Below are experts of layer 6 (counted from 0) of a mixture-of-experts language model. Rows are named router (the router's row for the expert), gate (a neuron's input weights, with its number), up (a neuron's input weights, with its number), down (a neuron's output weights, with its number) and show model dimensions 80-159. Each number is 50 + 10 x the weight over its row's rms, rounded and kept within 0 to 99.
After each expert's rows: "gets" lists some tokens that make up at least twice as much of what it gets as of all text. This comes from a sample of Wikipedia text that the model never trained on. Tokens count by the router's weight.

# expert 55
router:50 43 34 52 60 37 54 52 43 51 45 48 40 58 49 56 52 33 57 49 43 27 51 50 59 49 48 43 58 47 52 46 66 63 44 56 38 62 39 58 30 52 55 46 39 44 46 32 64 69 67 50 52 65 40 48 42 59 85 46 53 39 53 47 56 53 52 48 44 56 45 36 62 38 50 48 57 62 46 43
gate0:70 40 50 54 54 44 69 41 62 45 45 47 37 45 74 41 45 46 43 50 48 50 56 56 42 47 51 51 64 55 68 42 56 28 66 49 54 50 41 48 62 59 46 41 29 53 42 41 45 51 63 31 60 56 56 43 53 57 50 47 52 51 33 48 53 45 49 52 51 57 46 72 57 42 48 49 49 37 47 43
up0:32 46 44 47 40 40 62 48 43 60 64 55 46 61 45 51 58 56 41 67 60 56 37 49 48 68 49 44 36 33 52 56 64 45 49 38 62 47 47 54 48 48 40 62 80 46 52 69 36 39 58 41 56 56 51 42 43 40 61 37 67 46 48 57 53 53 49 57 39 70 35 43 41 73 31 59 52 33 40 57
down0:46 59 57 49 56 48 44 49 46 39 40 33 58 40 38 35 51 50 43 53 44 53 51 35 59 36 47 50 50 56 50 68 44 39 41 54 56 37 69 54 45 42 45 52 34 58 56 35 52 58 49 50 31 57 43 34 35 58 29 61 49 51 48 47 52 58 58 65 69 45 36 54 58 38 46 48 46 64 65 35
gets: "(", "=", ", ", "is ", "), ", ") "

# expert 10
router:31 56 48 50 52 35 45 45 63 52 32 40 42 50 46 61 57 57 64 60 47 63 48 56 55 38 41 51 32 39 55 50 39 58 70 54 40 49 40 50 36 55 46 46 59 68 47 54 51 48 53 50 46 73 40 50 32 40 52 44 32 24 39 51 44 49 58 43 43 56 56 37 54 42 43 41 44 54 75 59
gate0:42 55 55 45 42 52 43 46 61 46 54 51 29 67 64 56 34 37 57 39 46 56 44 71 51 73 47 58 44 42 33 42 44 57 46 41 37 51 57 52 60 53 47 59 71 51 59 52 36 49 75 50 25 49 42 75 40 36 45 54 48 45 34 36 41 53 52 53 61 65 63 54 59 35 55 50 50 67 58 39
up0:42 69 60 40 33 31 63 62 63 55 56 57 28 44 36 37 75 55 39 47 71 32 42 23 51 46 50 50 44 60 68 48 45 36 48 42 63 59 49 67 43 59 46 52 38 46 46 49 59 40 48 50 44 52 47 59 57 57 50 52 55 34 67 51 50 40 51 50 67 48 53 65 50 57 48 37 56 48 70 45
down0:45 58 73 70 55 40 37 37 52 54 54 63 56 41 45 44 37 52 49 50 42 51 42 51 36 46 55 45 60 54 47 52 50 45 45 59 39 42 58 57 69 43 36 49 46 47 43 66 43 52 49 53 34 42 49 61 57 47 31 55 59 43 40 56 41 68 35 67 47 49 48 56 44 61 51 48 41 53 47 43
gets: "| ", "/ ", "; ", "→", "· ", "); "

# expert 29
router:38 33 45 39 39 58 46 46 66 56 43 47 41 37 47 49 40 34 50 48 67 56 36 35 45 47 61 46 53 55 68 52 56 53 54 60 57 53 40 42 71 50 41 49 41 51 50 50 52 36 60 66 43 36 56 52 49 51 48 41 51 60 65 43 25 34 59 36 52 40 56 65 37 41 61 55 44 50 53 46
gate0:48 54 45 42 35 60 44 38 44 36 31 53 50 44 50 58 53 51 51 60 59 33 33 36 49 55 57 47 59 50 31 75 35 38 58 50 54 64 66 66 61 58 46 51 51 45 56 58 46 57 51 61 72 43 45 63 43 56 52 47 62 54 45 60 54 38 41 41 49 52 63 57 56 61 56 36 54 63 44 55
up0:62 56 47 57 44 55 48 44 49 73 58 39 64 49 44 42 42 53 38 58 52 49 54 49 51 51 62 61 32 45 64 40 79 52 29 56 45 40 50 64 62 43 53 55 52 58 43 41 66 30 39 44 33 51 54 47 55 47 47 45 39 54 49 53 49 56 51 61 56 37 36 71 38 48 45 60 44 48 77 56
down0:40 53 54 41 40 44 21 54 51 59 54 56 50 44 46 35 46 49 58 48 72 40 69 44 70 48 46 45 46 59 46 58 53 61 48 54 46 52 71 51 53 51 53 48 29 51 42 41 56 38 45 57 43 72 46 41 35 52 66 65 48 54 56 60 51 67 58 60 60 46 47 47 50 45 40 54 63 65 37 53
gets: "w", "W", "ew", "Gu", "gu", "wh"

# expert 8
router:61 56 53 55 35 47 54 62 55 64 59 70 65 56 56 52 39 58 71 58 49 59 50 40 54 52 32 59 57 44 61 52 54 48 45 47 41 45 41 37 48 59 38 45 44 56 73 61 41 37 40 35 45 39 56 49 52 61 50 40 55 49 51 51 59 69 31 50 61 25 66 56 58 51 59 41 47 37 58 71
gate0:42 48 31 48 35 49 52 48 45 43 51 52 52 47 60 64 44 54 46 63 40 46 41 77 56 58 62 42 51 43 52 56 43 52 58 47 44 45 42 29 41 45 43 49 51 40 68 51 68 56 45 47 49 50 64 50 41 34 57 33 41 54 54 54 40 56 73 49 38 43 39 43 47 47 60 51 44 59 43 58
up0:45 70 52 49 81 32 51 43 57 46 49 51 51 41 57 49 52 49 52 52 53 61 41 45 41 54 45 52 37 72 48 68 50 41 36 49 49 53 47 43 47 49 50 50 63 37 51 54 47 58 33 63 42 51 29 51 51 50 65 30 43 53 42 73 50 48 43 61 30 41 44 40 49 63 47 52 43 50 39 56
down0:63 36 44 44 44 61 57 52 47 34 42 55 40 58 47 61 63 49 62 57 40 59 49 59 49 32 63 44 60 55 47 48 76 49 46 68 45 50 52 45 33 49 56 34 47 51 49 45 45 46 32 32 53 45 54 57 47 47 54 47 41 38 40 55 43 48 61 53 72 42 44 33 57 36 59 32 51 32 53 59
gets: "tr", "Tr", "vol", "c", "t", "vers"

# expert 23
router:42 58 52 30 35 59 59 44 45 49 31 58 53 45 55 42 50 40 49 42 35 58 57 52 48 34 46 55 77 55 48 68 50 56 48 47 58 54 61 49 51 39 40 48 62 64 41 48 58 49 42 61 38 34 40 48 41 65 52 47 69 46 66 43 49 53 65 61 57 39 64 38 74 36 46 41 42 37 44 61
gate0:52 43 76 52 46 46 42 50 49 41 53 48 60 56 59 35 49 26 43 44 34 52 57 41 62 46 47 46 54 49 51 48 52 48 39 49 38 63 60 59 47 58 47 30 49 53 46 58 35 53 48 63 39 34 53 62 29 71 44 49 56 55 49 37 36 51 76 40 40 37 49 52 59 21 59 49 58 51 42 50
up0:40 42 62 56 62 56 57 55 46 53 51 65 59 54 47 41 58 33 44 42 39 42 39 48 33 59 46 43 29 54 54 51 40 34 55 51 42 53 58 27 64 60 54 55 39 54 34 41 53 45 56 47 65 55 39 58 49 47 45 46 52 54 48 62 61 45 47 47 48 49 54 42 39 70 51 62 35 50 39 42
down0:49 58 53 32 58 30 49 42 46 56 50 55 65 46 61 63 51 67 57 53 33 64 51 44 58 60 58 52 66 43 62 60 37 51 56 56 51 66 64 48 43 58 63 69 59 59 53 41 61 32 39 55 53 45 52 37 50 52 52 30 48 48 50 53 58 44 43 64 65 56 49 45 35 37 34 48 55 41 42 43
gets: "ob", "op", "ep", "ack", "app", "ub"

# expert 9
router:50 54 44 49 65 59 41 45 59 70 41 60 52 47 60 50 47 50 61 62 58 37 59 54 57 46 56 65 60 43 54 63 52 50 73 31 39 45 52 32 58 52 62 55 48 43 49 52 45 49 58 50 68 38 46 37 57 67 57 53 55 47 36 36 46 43 44 39 60 60 65 74 50 64 42 54 66 56 43 53
gate0:47 50 60 32 47 53 63 36 51 67 61 69 40 65 53 45 21 62 50 55 48 53 43 57 47 49 43 60 41 50 49 55 51 40 41 64 50 57 39 42 52 48 40 52 60 57 57 61 51 46 59 46 63 36 64 43 52 29 51 54 48 45 41 54 41 37 50 44 58 52 57 51 55 48 43 41 55 48 48 29
up0:46 52 49 62 47 62 62 33 42 48 45 66 22 49 42 34 37 62 54 25 49 68 43 48 64 46 43 44 31 51 51 61 62 57 51 65 47 59 48 36 58 58 62 53 36 51 41 52 49 54 37 35 45 38 53 61 49 47 64 49 43 24 54 39 47 51 53 53 59 49 39 68 49 43 60 63 39 63 41 49
down0:47 50 61 42 68 57 57 62 35 51 65 70 60 46 38 62 52 49 30 48 27 51 40 58 65 46 55 51 52 37 71 41 44 46 51 59 47 57 65 64 40 44 64 46 41 43 55 51 38 54 44 44 42 53 58 62 50 46 38 66 55 57 28 37 35 48 55 57 47 60 61 41 40 44 54 45 67 52 60 66
gets: "B", "F", "b", "C", "G", "S"

# expert 26
router:64 51 58 56 55 62 48 53 57 72 45 35 54 31 53 66 55 56 47 50 39 47 55 62 52 39 54 60 61 67 44 47 62 47 60 39 34 61 50 73 58 56 67 50 60 35 48 51 36 56 53 59 65 55 35 40 57 36 53 52 47 58 41 66 62 39 56 52 73 45 55 58 39 49 43 58 47 53 49 48
gate0:35 42 49 65 65 42 52 60 50 39 52 57 60 44 61 67 62 41 50 39 54 42 52 51 88 46 37 50 42 51 51 41 63 33 49 55 38 60 66 34 66 48 43 57 63 58 48 51 69 52 51 48 50 57 53 45 47 44 54 58 62 50 47 45 46 38 41 43 35 40 36 58 30 30 36 58 65 45 50 47
up0:61 56 42 29 45 59 50 23 49 65 44 59 53 51 59 41 58 57 39 36 50 38 46 59 46 50 51 47 54 46 58 54 53 41 51 59 48 58 50 64 61 61 53 41 57 45 61 48 42 68 46 45 41 38 40 47 58 31 45 56 30 53 37 34 58 59 35 47 66 54 57 57 40 59 45 53 54 42 61 50
down0:47 52 50 59 36 42 36 55 55 58 40 39 43 29 44 57 57 52 56 44 57 68 41 56 44 44 61 54 47 48 40 42 49 64 38 49 53 58 50 57 58 47 46 58 52 44 52 23 61 51 50 49 43 40 62 57 49 64 37 60 63 55 59 54 45 52 54 58 35 42 43 12 39 55 44 48 38 56 52 32
gets: "John ", ". ", "y ", "David ", "o ", "William "

# expert 47
router:52 48 44 42 52 55 51 49 50 65 44 64 54 55 60 44 45 53 67 75 41 24 60 42 48 69 70 57 51 52 45 47 64 48 58 67 61 46 35 56 56 49 46 51 31 53 55 81 48 51 53 70 65 59 53 45 49 49 37 43 53 35 65 50 44 62 57 53 48 53 56 61 59 66 39 55 50 22 51 52
gate0:44 52 47 44 47 64 59 50 53 47 43 66 61 35 48 53 46 54 44 78 50 72 48 43 48 53 47 62 48 63 42 41 44 50 63 40 60 36 45 30 71 51 49 60 52 59 56 66 71 50 21 66 57 44 42 47 54 46 36 61 55 60 61 56 38 57 52 58 43 52 38 50 74 51 52 51 31 65 64 48
up0:49 62 51 50 60 45 67 41 45 32 42 45 58 40 56 50 50 59 40 59 43 63 58 54 62 56 43 50 40 65 52 52 55 58 60 33 49 53 48 36 62 53 67 66 37 49 50 73 37 50 44 65 56 63 44 46 41 48 39 46 64 45 68 56 48 45 42 59 42 36 42 44 54 42 42 37 31 57 56 36
down0:64 33 68 66 46 60 55 39 48 56 59 37 63 53 42 50 37 48 56 40 51 53 36 39 36 41 56 43 37 56 39 53 46 50 47 50 51 59 52 44 62 46 63 24 35 57 68 51 29 61 36 50 44 33 59 49 33 59 35 56 53 54 57 51 53 57 64 68 38 47 46 49 47 51 67 40 79 49 54 70
gets: "s", "S", "}", "a", "C", "be"

# expert 39
router:51 54 42 64 75 57 45 42 54 44 34 45 46 48 50 38 39 60 52 48 43 69 36 54 44 70 43 28 41 57 50 62 55 65 48 62 43 50 48 58 46 60 43 44 30 46 34 63 63 48 60 48 55 56 45 64 66 56 49 53 62 55 49 55 46 34 42 41 54 24 42 54 59 48 61 28 57 60 58 38
gate0:49 37 53 39 31 49 60 51 36 45 59 33 62 55 65 54 34 34 60 39 41 55 42 65 44 49 47 42 52 53 44 52 65 49 47 29 43 56 61 43 65 44 63 51 70 56 50 50 54 54 60 60 34 39 40 41 55 31 43 42 60 54 60 44 51 56 52 54 55 34 49 47 57 49 57 42 44 48 54 41
up0:58 61 42 55 54 77 63 64 43 52 56 61 43 62 49 52 41 41 61 49 45 61 48 34 41 53 58 72 53 53 56 48 53 46 42 51 49 49 23 51 37 51 54 60 41 52 45 51 40 40 37 53 73 40 56 40 38 60 47 53 58 51 47 48 53 49 43 37 24 51 45 50 63 63 33 56 53 49 43 74
down0:62 52 40 53 43 74 55 47 41 45 63 53 52 46 32 43 65 49 43 51 42 50 37 51 44 46 64 50 59 62 60 58 43 51 46 61 70 40 56 59 71 58 45 43 56 49 47 54 38 48 55 51 77 36 50 42 38 44 50 79 68 54 46 47 40 45 40 57 63 56 48 45 45 54 38 63 39 50 34 49
gets: "sup", "Per", "pat", "Sup", "per", "publ"

# expert 54
router:47 52 54 60 55 54 71 51 41 48 53 36 35 52 52 42 46 51 55 52 60 46 54 48 52 52 53 48 56 58 43 57 51 61 45 59 42 63 49 51 55 33 51 37 73 58 52 39 35 43 46 60 62 51 43 33 72 70 40 43 63 56 51 41 51 47 60 50 40 40 44 54 44 47 54 44 52 37 56 43
gate0:48 70 41 42 53 62 51 43 46 47 44 54 64 60 53 48 57 61 56 57 61 44 52 65 43 51 58 73 67 43 60 53 36 52 61 44 52 49 43 69 41 51 57 51 49 51 53 49 62 50 70 63 46 25 57 45 44 44 54 48 54 43 48 57 51 53 46 31 36 42 57 52 30 43 38 33 63 47 53 48
up0:64 33 58 57 49 55 23 61 59 65 50 50 35 43 49 45 40 56 49 40 53 40 37 67 53 65 41 44 55 55 35 39 59 39 46 51 40 45 52 54 66 45 31 43 47 54 70 56 35 38 50 45 57 64 36 62 55 53 28 55 45 48 57 49 48 43 53 69 59 61 48 41 57 47 36 58 50 40 41 46
down0:36 49 45 57 48 38 59 59 54 54 50 44 31 54 37 28 55 39 44 44 53 59 63 67 50 46 44 36 49 62 42 31 55 40 39 53 43 42 51 56 47 40 53 44 42 63 62 69 46 51 63 53 50 53 62 35 50 71 46 48 50 39 51 64 31 40 41 56 42 73 22 65 54 45 39 56 31 61 59 54
gets: "el", "er", "mon", "ell", "ol", "b"

# expert 14
router:62 57 25 54 62 64 52 46 47 48 56 41 50 51 46 60 56 60 45 41 46 51 33 58 36 56 61 47 51 53 47 44 55 34 49 63 55 32 36 47 57 46 50 63 45 36 45 24 60 58 55 53 46 64 45 53 42 55 65 51 37 39 62 51 57 42 31 57 61 49 48 47 54 39 61 48 38 48 65 54
gate0:55 46 37 46 41 63 52 36 51 52 47 43 60 45 47 66 33 51 50 38 45 65 44 66 38 53 59 58 55 80 52 64 56 60 42 52 60 74 54 41 43 60 31 51 37 52 39 43 33 48 59 72 29 55 55 45 52 50 61 32 49 46 28 38 49 53 52 40 53 51 66 61 53 49 30 53 60 54 57 47
up0:38 48 64 56 56 49 42 73 64 54 36 35 37 63 49 44 58 63 48 63 58 50 58 47 67 48 48 54 49 35 58 47 50 51 56 61 30 35 53 49 61 41 44 45 52 52 44 41 55 46 33 38 52 36 52 41 34 56 41 60 52 49 52 63 46 36 61 49 53 52 49 49 55 53 54 43 64 52 36 51
down0:40 50 56 49 50 50 47 54 50 34 61 43 53 37 45 36 41 45 59 35 45 48 41 45 43 58 40 50 59 45 50 46 51 38 36 54 49 49 39 64 46 43 35 51 43 46 56 48 42 49 52 49 49 49 41 70 53 51 44 46 52 68 58 52 46 51 60 46 57 64 15 46 58 30 37 51 46 71 59 49
gets: "Pl", "| ", "pl", "expl", ", ", "and "

# expert 57
router:48 72 53 34 56 41 57 47 62 45 38 53 39 48 65 71 56 59 47 49 56 38 39 47 66 51 32 49 58 51 54 53 65 58 47 55 47 45 57 38 42 47 52 53 52 39 43 36 53 57 47 49 54 60 42 49 47 36 54 60 57 54 40 54 43 50 53 59 47 55 38 38 46 55 37 52 47 67 59 39
gate0:48 46 47 46 61 32 54 47 44 53 32 52 44 46 52 41 61 49 71 51 54 45 40 17 45 61 54 50 46 43 44 61 63 49 45 51 46 45 59 54 32 39 51 50 54 59 50 58 30 63 56 56 57 59 44 35 32 43 42 47 67 54 60 55 37 55 32 40 61 56 56 46 61 54 36 43 44 25 51 46
up0:46 42 49 49 50 53 45 46 47 55 41 48 32 53 56 42 50 38 59 41 30 67 30 51 37 48 41 50 48 35 69 45 30 62 58 47 55 63 48 55 53 54 64 55 66 45 69 52 44 56 74 34 42 43 44 47 39 63 58 43 48 62 48 68 54 43 58 42 61 68 27 45 45 27 37 39 56 41 41 76
down0:41 48 70 55 51 56 40 40 39 57 57 45 53 48 39 53 58 42 61 50 53 74 61 37 39 48 31 55 39 48 37 59 46 39 57 65 62 57 45 59 31 47 56 37 42 43 45 40 49 35 52 54 46 58 64 47 43 58 49 44 48 57 46 67 45 70 53 44 38 66 40 58 74 35 55 48 49 46 59 54
gets: "1 ", "2 ", "4 ", "0 ", "3 ", "6 "

# expert 28
router:54 56 56 46 59 50 51 29 65 77 58 43 48 52 44 73 62 42 39 53 40 49 42 58 48 42 60 39 48 48 68 46 69 63 37 67 46 32 50 62 35 52 80 46 51 36 60 38 55 56 51 43 53 56 46 48 56 52 70 48 63 63 62 58 54 43 60 40 41 49 52 57 36 47 52 48 45 59 39 36
gate0:48 43 64 55 47 59 51 40 50 46 35 54 46 44 41 58 34 39 61 31 57 58 41 38 40 73 60 41 35 27 44 55 49 40 42 31 39 47 50 44 53 50 42 41 56 38 51 56 49 41 55 50 47 47 50 51 60 60 56 67 62 52 46 24 59 52 44 56 57 57 35 78 39 53 42 38 51 52 61 57
up0:52 60 60 32 60 36 44 62 52 47 47 51 55 41 59 45 47 47 54 65 44 42 54 56 55 28 74 41 63 52 54 34 41 44 46 55 58 42 46 46 53 39 47 48 57 49 51 51 46 66 65 50 62 30 47 44 48 51 42 39 37 52 57 60 56 52 44 38 50 53 56 30 69 44 49 52 58 54 49 43
down0:45 53 45 51 56 43 42 40 39 59 53 50 36 37 66 44 49 51 55 22 44 59 52 50 47 57 67 43 51 41 39 61 34 52 52 50 68 43 51 43 52 37 50 55 44 44 45 50 61 60 43 65 47 56 46 46 61 36 49 59 43 55 53 58 26 50 62 42 60 58 32 55 42 59 55 45 48 40 47 48
gets: "number ", "List ", "member ", "name ", "part ", "President "

# expert 50
router:43 56 49 56 58 69 38 39 59 27 33 48 57 51 41 57 36 63 58 58 31 40 49 47 51 67 67 51 62 54 58 68 64 53 57 59 36 43 57 37 45 53 55 56 45 42 57 45 54 51 37 44 77 50 37 71 40 43 60 52 63 50 47 35 47 44 43 65 39 34 46 49 44 44 49 61 29 47 43 57
gate0:41 48 62 51 42 61 59 50 43 51 28 43 62 48 59 66 57 47 66 54 40 31 56 58 34 43 66 52 33 56 36 45 49 42 40 53 27 40 49 59 60 55 48 49 57 29 43 57 46 42 52 76 54 41 51 38 58 69 57 54 66 55 33 57 46 50 62 47 52 58 71 61 43 49 36 56 61 48 53 58
up0:53 51 50 48 43 42 55 56 56 48 58 52 38 51 43 35 35 50 51 50 61 49 44 54 59 47 58 36 47 75 73 48 58 53 51 51 61 55 63 38 42 40 49 51 61 63 54 51 43 56 56 55 49 60 56 47 42 35 51 42 50 49 53 50 50 53 61 48 51 45 36 59 47 55 58 45 61 35 52 51
down0:56 65 44 68 55 60 58 50 59 52 50 46 52 55 43 55 43 34 48 60 38 54 48 53 45 47 50 41 52 57 59 59 39 50 43 60 59 41 31 52 52 50 42 45 52 41 35 38 34 41 59 41 41 49 51 51 36 63 52 47 50 49 56 43 48 48 58 53 52 44 62 46 70 59 31 45 53 64 72 53
gets: "E", "D", "T", "R", "V", "I"

# expert 62
router:64 37 53 60 41 46 49 46 57 55 39 59 57 73 53 58 55 40 52 58 42 42 42 59 51 44 38 48 52 52 54 46 55 56 41 62 43 64 53 59 38 47 50 66 60 39 52 49 83 45 48 57 48 74 60 43 48 41 48 50 44 53 64 48 42 39 61 63 48 65 65 45 45 61 69 62 50 75 39 17
gate0:28 65 48 22 64 46 65 22 52 52 68 43 44 27 67 56 50 47 52 45 66 57 51 49 42 52 61 45 59 54 56 50 43 52 36 42 46 47 69 49 38 68 52 48 36 69 59 45 40 41 59 45 34 38 35 55 60 56 37 57 34 60 48 48 49 64 49 49 58 46 65 53 44 42 40 53 54 50 54 33
up0:43 43 38 45 27 50 52 36 48 41 34 49 39 44 47 74 30 37 70 34 45 53 51 48 43 57 64 55 44 40 47 45 48 52 51 44 47 34 56 43 37 29 61 58 45 63 48 47 50 50 62 54 41 48 59 42 54 50 32 43 45 50 47 55 68 69 45 47 61 50 50 63 48 47 46 47 59 56 47 44
down0:44 60 59 50 56 38 48 52 53 30 44 43 48 49 57 37 49 55 44 54 59 38 44 35 39 53 57 59 47 43 40 49 64 48 61 56 34 39 60 55 48 47 52 74 54 49 42 36 64 53 35 64 79 70 56 57 32 60 42 65 47 63 37 57 43 46 50 51 43 37 64 31 52 53 40 51 46 52 53 43
gets: "201", "and ", "the ", "he ", "% ", "who "

# expert 16
router:41 49 63 48 58 43 45 48 59 50 48 53 37 50 61 44 47 53 46 64 66 36 53 39 58 59 54 38 53 66 55 54 52 64 56 49 45 36 39 26 52 51 56 47 65 43 39 56 51 47 48 61 65 60 53 62 58 48 42 26 32 38 46 47 63 59 45 65 50 39 33 64 46 51 59 55 48 38 56 54
gate0:58 59 49 55 50 54 27 42 51 57 65 66 50 67 55 55 43 73 65 56 56 42 49 43 58 52 51 49 47 34 39 46 51 62 39 62 49 56 44 45 55 50 55 52 52 70 60 42 45 68 48 70 35 35 49 42 38 70 46 61 45 38 55 49 51 44 72 57 45 65 49 35 64 52 49 48 54 48 55 55
up0:69 53 45 53 45 55 32 54 38 54 49 78 51 62 34 45 47 55 70 43 46 43 55 36 56 43 48 57 50 40 42 56 60 61 41 73 35 39 55 57 47 60 58 54 55 43 52 52 49 63 41 59 45 43 56 54 56 74 60 50 39 31 53 54 57 36 55 55 58 52 64 56 61 45 52 50 33 59 56 67
down0:47 43 57 50 27 50 44 76 53 47 51 46 66 48 43 38 43 56 80 53 33 50 41 61 50 58 59 64 42 38 55 66 47 63 57 43 52 48 55 64 36 59 40 58 39 77 52 62 54 54 44 36 34 43 47 44 53 37 39 66 56 54 56 45 55 64 61 51 48 48 46 41 57 34 54 43 42 51 54 57
gets: "k", "K", "P", "G", "H", "Q"

# expert 20
router:51 60 51 54 60 49 55 53 29 55 58 50 46 46 43 59 68 42 50 44 38 38 61 54 41 48 48 38 50 53 63 59 49 49 43 45 35 54 67 70 38 64 69 57 40 57 56 49 53 62 53 42 58 53 52 49 36 34 71 57 39 42 45 50 60 51 46 58 52 64 58 47 20 52 58 57 66 65 48 40
gate0:48 47 28 49 39 61 46 57 47 58 60 63 58 41 43 37 64 50 56 42 54 53 47 49 61 64 57 49 34 53 33 62 58 48 64 56 50 67 40 73 41 56 48 47 66 44 50 58 53 45 60 44 57 61 42 68 36 52 58 47 49 34 63 40 64 54 59 60 47 40 27 57 53 53 55 43 56 54 64 34
up0:41 42 67 50 51 62 38 64 56 51 62 49 62 39 45 50 51 47 43 41 72 58 55 61 45 51 46 44 47 41 37 38 56 45 36 37 41 54 60 59 41 48 51 50 48 41 43 42 57 39 44 43 41 54 67 53 48 29 52 38 51 48 50 65 35 30 62 58 52 53 50 54 48 44 52 43 50 40 48 49
down0:61 48 36 56 41 40 63 47 49 37 35 43 55 53 27 69 46 43 36 41 58 49 36 47 57 44 55 51 47 53 59 63 45 43 41 54 57 60 45 60 36 61 50 59 73 59 44 42 49 56 34 47 35 48 36 45 71 74 57 45 52 39 47 80 40 46 61 43 52 51 61 61 41 37 43 67 66 63 43 44
gets: "including ", "in ", "as ", "of ", "from ", "based "

# expert 56
router:44 60 25 45 45 38 48 54 40 59 49 52 55 74 53 69 54 63 49 52 30 55 55 46 48 55 52 63 60 61 59 49 59 56 52 56 52 59 42 48 51 44 55 53 47 59 63 51 48 53 53 56 63 47 41 45 60 46 66 65 39 36 46 32 38 56 51 47 51 69 45 44 40 52 67 43 60 48 53 38
gate0:46 60 54 61 54 47 37 61 43 52 51 61 50 37 58 54 44 47 53 50 49 47 43 49 50 40 47 46 49 47 41 42 65 63 71 31 41 50 43 66 55 54 33 59 53 63 56 54 62 56 56 36 46 46 58 61 32 50 66 51 66 61 55 56 45 56 49 54 39 55 51 31 44 50 45 39 57 43 36 51
up0:63 39 58 54 43 46 56 56 52 52 54 50 37 48 42 46 51 46 54 53 53 46 53 55 63 30 67 44 61 51 32 29 56 62 61 38 62 55 54 70 46 60 45 40 67 51 51 62 50 62 46 45 39 72 77 44 39 65 53 57 52 62 48 40 42 51 40 54 40 51 51 40 57 34 50 48 56 36 49 50
down0:34 53 39 55 63 36 51 46 32 51 36 44 35 54 34 47 60 69 64 46 62 55 51 40 31 50 58 51 37 37 58 52 37 51 46 48 58 51 52 36 44 42 61 42 49 56 69 44 57 53 70 71 67 55 41 45 56 51 43 51 44 52 37 56 55 53 34 57 39 67 38 41 53 49 49 56 37 42 29 68
gets: "==", "===", "United ", "== ", "=== ", "===="

# expert 32
router:51 52 59 53 66 49 61 42 55 58 52 57 52 54 66 42 57 63 61 59 57 46 51 60 39 49 42 38 41 46 39 33 56 53 30 61 33 55 41 29 53 52 53 52 49 47 48 54 54 54 45 33 71 38 43 54 64 40 58 49 63 65 47 64 49 52 62 43 65 47 20 51 53 39 51 47 67 58 52 67
gate0:37 42 45 46 61 59 53 53 72 40 50 33 38 52 40 62 49 45 35 50 53 55 52 44 57 39 50 56 46 37 40 39 56 58 62 33 40 67 41 58 59 55 59 49 68 35 32 59 47 48 54 62 43 65 54 55 52 50 48 39 54 44 46 55 57 49 64 46 34 68 55 51 52 36 57 37 59 44 57 54
up0:67 25 35 49 34 50 61 53 50 46 41 46 31 48 50 54 58 49 45 48 53 45 51 38 44 48 65 48 55 72 44 47 57 48 50 60 50 36 48 63 55 34 45 58 51 42 49 46 47 36 63 73 47 60 54 37 47 47 48 59 64 52 53 45 42 52 34 23 54 50 49 47 43 32 50 37 39 62 41 52
down0:64 43 50 53 53 26 57 70 63 61 52 65 30 52 44 56 66 45 51 49 47 70 65 62 51 32 57 63 63 37 48 52 45 40 62 52 48 38 47 55 58 47 59 28 65 46 44 59 50 58 47 46 42 51 52 49 27 54 41 40 53 65 32 48 47 32 49 38 49 57 56 48 38 40 58 48 53 42 45 51
gets: "Sub", "film ", "Mus", "bi", "co", "music "

# expert 0
router:49 38 47 55 49 32 47 61 46 38 47 54 33 52 45 42 67 44 50 63 42 45 44 50 34 46 50 44 51 71 50 61 43 36 50 62 29 44 38 55 54 62 59 25 33 49 42 52 46 53 77 51 65 61 55 53 53 54 67 42 49 49 46 41 58 43 47 52 51 35 64 45 52 64 53 41 47 71 52 61
gate0:41 34 49 51 62 30 36 55 47 48 62 32 60 43 57 48 45 56 53 45 50 71 65 45 48 47 53 55 54 60 57 62 50 67 41 47 51 66 55 63 35 52 48 39 43 67 59 38 38 57 57 56 36 39 50 67 71 56 48 69 45 57 53 50 59 47 53 38 57 56 44 44 21 46 56 48 56 45 59 44
up0:41 69 45 52 57 67 64 46 58 35 67 53 52 39 43 49 47 54 45 49 47 30 21 45 50 57 44 55 29 53 46 36 46 40 57 43 63 37 49 37 48 58 51 52 53 43 53 78 63 60 50 45 63 58 46 45 34 41 62 50 59 50 42 63 45 64 43 51 52 49 68 57 58 53 50 45 46 40 50 53
down0:54 51 68 50 50 50 67 61 48 56 39 57 51 41 38 53 33 48 55 58 48 47 60 30 57 60 40 47 76 45 41 45 33 35 53 56 51 55 53 45 69 51 66 46 49 22 34 49 62 61 53 53 42 47 50 45 46 52 38 41 44 42 48 59 42 51 47 66 41 60 72 58 49 42 53 51 40 60 40 50
gets: "| ", "; ", "+", "1", "−", "2"